Experts of a small language model: 96 SwiGLU neurons an expert, a softmax router.
Below are experts of layer 5 (counted from 0) of a mixture-of-experts language model. Rows are named router (the router's row for the expert) and show model dimensions 0-127. Each number is 200 + 30 x the weight over its row's rms, rounded and kept within 0 to 999.
After each expert's rows: a language model's description of what the expert responds to. This comes from a sample of Wikipedia text that the model never trained on.

# expert 1
router,225,204,183,238,153,231,273,150,222,167,142,210,223,164,205,220,195,212,162,183,168,202,152,199,248,234,220,244,216,203,207,200,181,156,233,242,236,230,188,197,185,214,143,201,219,202,216,237,262,188,239,177,166,235,181,202,167,172,233,225,150,162,208,181,256,158,201,211,239,213,157,227,209,196,190,243,219,161,184,171,236,221,176,210,177,179,196,204,187,202,202,210,210,222,200,231,219,229,229,212,194,229,189,226,208,221,243,220,180,168,257,151,210,182,225,263,210,257,223,193,163,171,150,241,253,183,228,223
It responds to: Common nouns and suffixes. Everyday content words and word-ending suffixes in prose, such as air, water, more, high, and endings like -ation, -ity, -ic.

# expert 7
router,170,230,249,157,174,227,179,270,209,217,213,191,161,207,203,268,181,209,212,219,172,228,196,203,171,158,206,153,182,218,175,155,214,196,213,188,151,196,305,268,150,257,223,232,199,187,205,170,202,191,201,186,201,172,255,188,222,226,165,175,265,242,244,218,231,202,238,231,184,190,215,221,201,240,218,197,220,171,172,191,193,228,203,183,179,167,124,200,183,193,179,200,202,214,185,206,144,195,212,221,208,218,225,184,179,172,147,213,175,225,252,268,199,206,200,150,216,219,194,176,201,175,185,221,190,191,200,233
It responds to: Month names in dates. Month names inside dates like 12 July 1999 or born 15 February, plus capital letters in codes and acronyms like MGV, RAE.

# expert 19
router,202,158,204,252,159,176,220,147,207,186,213,211,162,157,220,228,160,167,175,235,146,221,215,219,261,182,207,179,205,211,144,223,199,205,223,202,190,196,221,262,176,162,136,228,151,175,197,236,248,233,198,203,246,236,200,195,196,179,200,186,207,257,220,206,145,206,250,212,193,233,296,190,146,227,208,128,215,155,220,177,188,223,197,208,214,211,228,208,206,216,199,195,244,184,166,259,220,214,192,225,185,159,180,216,227,202,216,205,206,223,206,234,235,215,242,202,181,188,178,223,217,200,194,239,266,179,177,205
It responds to: Closing brackets and plurals. Closing parentheses and brackets, percent signs, plural endings like -s, -ings, -ments, and pronouns they, he, it.

# expert 11
router,189,237,196,193,225,154,275,254,158,218,184,225,217,171,205,191,179,197,134,224,171,145,186,205,177,196,177,177,233,189,228,245,164,188,212,180,149,210,217,224,236,140,228,218,213,232,218,220,170,152,209,190,210,165,186,143,231,250,205,171,141,194,196,240,226,233,200,173,172,177,179,188,211,231,152,173,261,191,223,219,197,161,205,208,183,207,185,175,144,241,219,178,173,185,201,165,225,221,228,218,200,276,202,236,201,165,218,157,209,236,213,217,223,242,214,241,226,212,182,218,202,182,182,192,249,218,133,200
It responds to: Infobox field lines. Line breaks, digits and field labels in bulleted infobox lists, such as Suborder:, Synonyms:, 3D model, Coordinates, and figures like 9,528.

# expert 16
router,278,219,183,216,213,158,211,232,223,246,188,166,185,176,169,150,204,240,240,225,183,244,187,185,159,221,182,187,176,233,207,228,219,190,226,227,171,194,173,172,188,220,205,171,228,246,215,179,231,229,174,175,172,171,148,206,210,147,168,146,232,173,207,169,212,217,229,215,208,162,157,145,196,177,184,154,204,178,126,164,206,221,220,156,202,203,209,173,233,200,163,160,199,213,215,162,206,170,144,210,217,238,175,190,261,256,162,199,217,178,171,215,206,211,167,196,228,176,203,163,166,223,242,178,182,135,242,227
It responds to: South and East Asian names. Pieces inside Indian, Japanese, Arabic, Slavic and similar transliterated names, often with k, h, j, e.g. Raj-k-umar, Mukherjee, Kaishū.

# expert 21
router,175,202,239,175,167,207,195,223,224,211,211,227,135,265,217,217,208,197,230,205,253,202,217,234,175,210,198,186,201,180,197,181,226,236,180,213,200,193,184,180,190,191,178,296,180,216,218,180,218,146,219,185,238,191,181,192,225,230,248,197,161,189,193,190,189,220,165,229,235,178,155,263,209,234,179,251,223,230,170,245,224,168,225,147,157,217,244,181,199,181,194,223,139,163,170,214,124,189,209,204,202,237,161,168,162,172,184,206,195,179,155,179,199,213,177,222,200,162,206,189,235,181,169,256,135,217,196,142
It responds to: Capitalized word beginnings. First letters or consonant clusters beginning names and words, often after a hyphen or quote, as in HeartFed, Computer-Human, Striker.

# expert 5
router,210,277,170,217,223,113,219,205,198,198,198,183,163,220,247,225,206,209,239,213,221,173,239,192,224,202,207,197,147,169,208,172,235,253,159,207,259,182,220,209,225,207,257,205,204,141,186,116,210,182,218,219,203,168,182,186,188,190,222,205,221,205,222,190,228,239,164,258,213,218,204,156,244,221,167,197,167,210,201,184,197,212,221,195,198,168,201,209,197,211,199,205,164,216,143,137,230,241,236,206,169,231,214,182,159,199,203,174,174,204,148,238,222,180,181,258,117,197,183,198,172,178,240,213,190,237,193,219
It responds to: Table cell openers. First token of short table entries or abbreviations, such as MF, FW, Dr(ivers), Loss, and single capitals, plus non-Latin script bytes.

# expert 17
router,213,195,247,143,155,165,173,187,170,223,192,197,231,142,253,166,204,159,197,224,224,203,204,228,226,244,204,142,192,179,241,181,214,205,163,205,182,192,151,158,194,226,226,137,197,223,222,254,231,157,221,180,229,253,171,244,193,229,220,248,150,161,226,209,168,202,165,176,212,183,192,224,191,214,193,218,184,189,177,225,189,152,248,194,178,201,225,176,227,211,188,185,166,212,178,200,192,139,215,245,195,229,235,252,144,240,254,203,253,219,197,201,208,165,196,173,157,229,210,213,203,191,194,186,135,149,206,204
It responds to: Opening brackets and prefixes. Opening parentheses, quotation marks, spaces before numbers or dates, and prefixes un-, re-, dis-, pre- at word starts.

# expert 3
router,170,185,230,165,201,165,133,169,205,135,234,188,243,184,201,180,164,149,238,257,197,224,197,176,172,191,213,200,171,183,220,162,230,269,176,220,229,174,214,187,224,179,223,203,228,246,226,135,203,181,198,127,199,157,156,242,210,210,214,212,176,200,230,221,180,153,233,174,163,209,193,180,192,210,153,208,211,209,236,249,194,228,225,178,234,192,182,227,226,214,243,182,192,219,183,215,201,158,199,196,162,205,228,210,185,178,181,181,250,232,222,211,140,140,146,175,162,209,203,186,196,169,271,229,186,206,182,241
It responds to: Year prefixes in tables. First three digits of years like 201, 199, 198 in ranges and table cells, plus spaces before numbers and en dashes in scores.

# expert 14
router,184,161,124,209,211,213,175,194,218,196,209,153,200,189,193,239,249,98,162,183,214,211,202,164,154,180,209,218,226,181,250,238,183,196,179,181,270,207,230,254,227,214,137,205,157,175,215,227,164,212,186,191,197,253,218,189,203,189,213,209,207,243,242,209,216,203,169,185,168,198,176,201,236,163,207,193,172,213,202,205,193,149,234,208,205,209,175,200,209,241,192,207,179,218,210,200,226,211,152,189,233,134,207,243,239,190,189,216,174,216,188,156,202,169,171,225,209,199,185,291,139,201,266,189,235,215,182,191
It responds to: Verbs and participles. Main verbs and past-participle endings after was, to, he or had, e.g. made, released, served, -ized, -ered.

# expert 18
router,179,244,159,222,194,205,195,165,192,139,202,200,236,183,149,211,191,132,185,231,203,207,198,184,217,260,180,246,233,191,143,199,181,246,229,200,196,233,169,235,187,190,135,186,173,164,197,196,194,179,211,231,178,246,246,180,168,189,169,206,189,226,198,158,139,225,189,160,202,184,181,190,144,178,228,186,183,244,224,195,252,198,246,180,266,225,219,209,198,143,205,201,229,175,188,154,195,197,203,166,204,195,204,185,197,226,140,207,251,106,176,187,219,203,211,143,156,211,190,215,221,190,238,201,187,208,189,171
It responds to: Clause connectors, auxiliaries. Commas, conjunctions, relative pronouns and forms of be or have that join clauses, e.g. was, is, which, but, yet.

# expert 9
router,152,221,171,175,200,164,156,147,182,191,205,184,211,217,231,160,213,191,169,185,208,186,150,237,179,232,223,228,229,225,233,176,170,169,204,213,190,213,156,150,195,261,205,209,224,246,147,218,145,161,173,225,164,198,222,197,186,219,228,160,174,140,185,212,242,162,178,132,248,217,204,215,210,191,246,212,227,212,238,183,190,223,184,178,155,186,190,212,139,174,185,226,216,179,237,155,143,138,188,141,205,200,210,190,220,183,181,230,230,157,186,204,198,189,233,218,183,174,227,178,221,199,192,192,269,152,208,167
It responds to: Articles and determiners. Determiners the, a, an, his, their, its after prepositions in prose, as in "under the name", "defeated the".

# expert 12
router,185,193,196,200,196,226,221,149,161,174,178,182,214,233,205,214,195,190,142,218,188,208,187,188,244,185,213,206,255,211,90,200,184,224,219,231,182,196,225,196,230,231,177,204,249,188,178,191,191,203,186,218,178,257,146,183,208,238,146,227,177,213,201,203,220,195,240,177,257,225,258,181,212,261,144,213,195,174,243,230,191,215,172,204,212,200,186,234,229,201,202,191,244,194,172,209,205,190,223,136,173,181,239,174,205,208,262,249,196,232,222,181,202,162,244,270,233,210,200,259,206,173,192,216,224,164,172,252
It responds to: Common role nouns. Head nouns after the, a or his in biographies, e.g. season, team, career, film, coach, member.

# expert 20
router,201,133,210,193,237,187,218,171,238,213,167,192,226,234,181,261,180,233,137,171,243,155,222,171,232,160,160,193,210,222,195,152,181,181,154,175,239,190,168,160,205,224,178,213,251,189,148,206,144,241,201,187,157,186,219,210,174,195,206,217,181,169,149,225,232,188,197,168,216,169,215,200,207,175,242,231,241,163,200,182,178,224,209,201,211,174,243,226,126,246,203,226,202,201,243,175,209,176,185,255,175,188,197,179,203,197,216,228,147,174,214,203,156,183,252,220,178,145,199,139,173,218,200,192,251,226,190,180
It responds to: Modifiers before nouns. Determiners, numerals and adjectives of nationality before a noun phrase, e.g. American, two, several, National, United (States).

# expert 23
router,171,245,213,153,232,148,141,162,193,208,222,186,246,176,188,209,168,186,250,200,217,188,244,193,265,227,218,242,229,208,210,185,240,185,180,152,180,211,147,234,189,151,224,219,209,178,198,227,245,243,188,170,225,224,200,241,246,263,227,184,257,214,221,219,201,204,178,182,223,190,208,190,174,149,195,187,174,208,171,185,231,262,143,239,174,209,159,193,247,247,213,180,214,197,182,185,168,154,208,187,204,220,174,224,221,191,127,178,206,249,203,217,211,206,209,215,206,227,205,252,237,182,197,187,195,203,136,159
It responds to: Sentence and line ends. Sentence-final periods, paragraph breaks, table row ends and heading markers like == that close a sentence, row or section.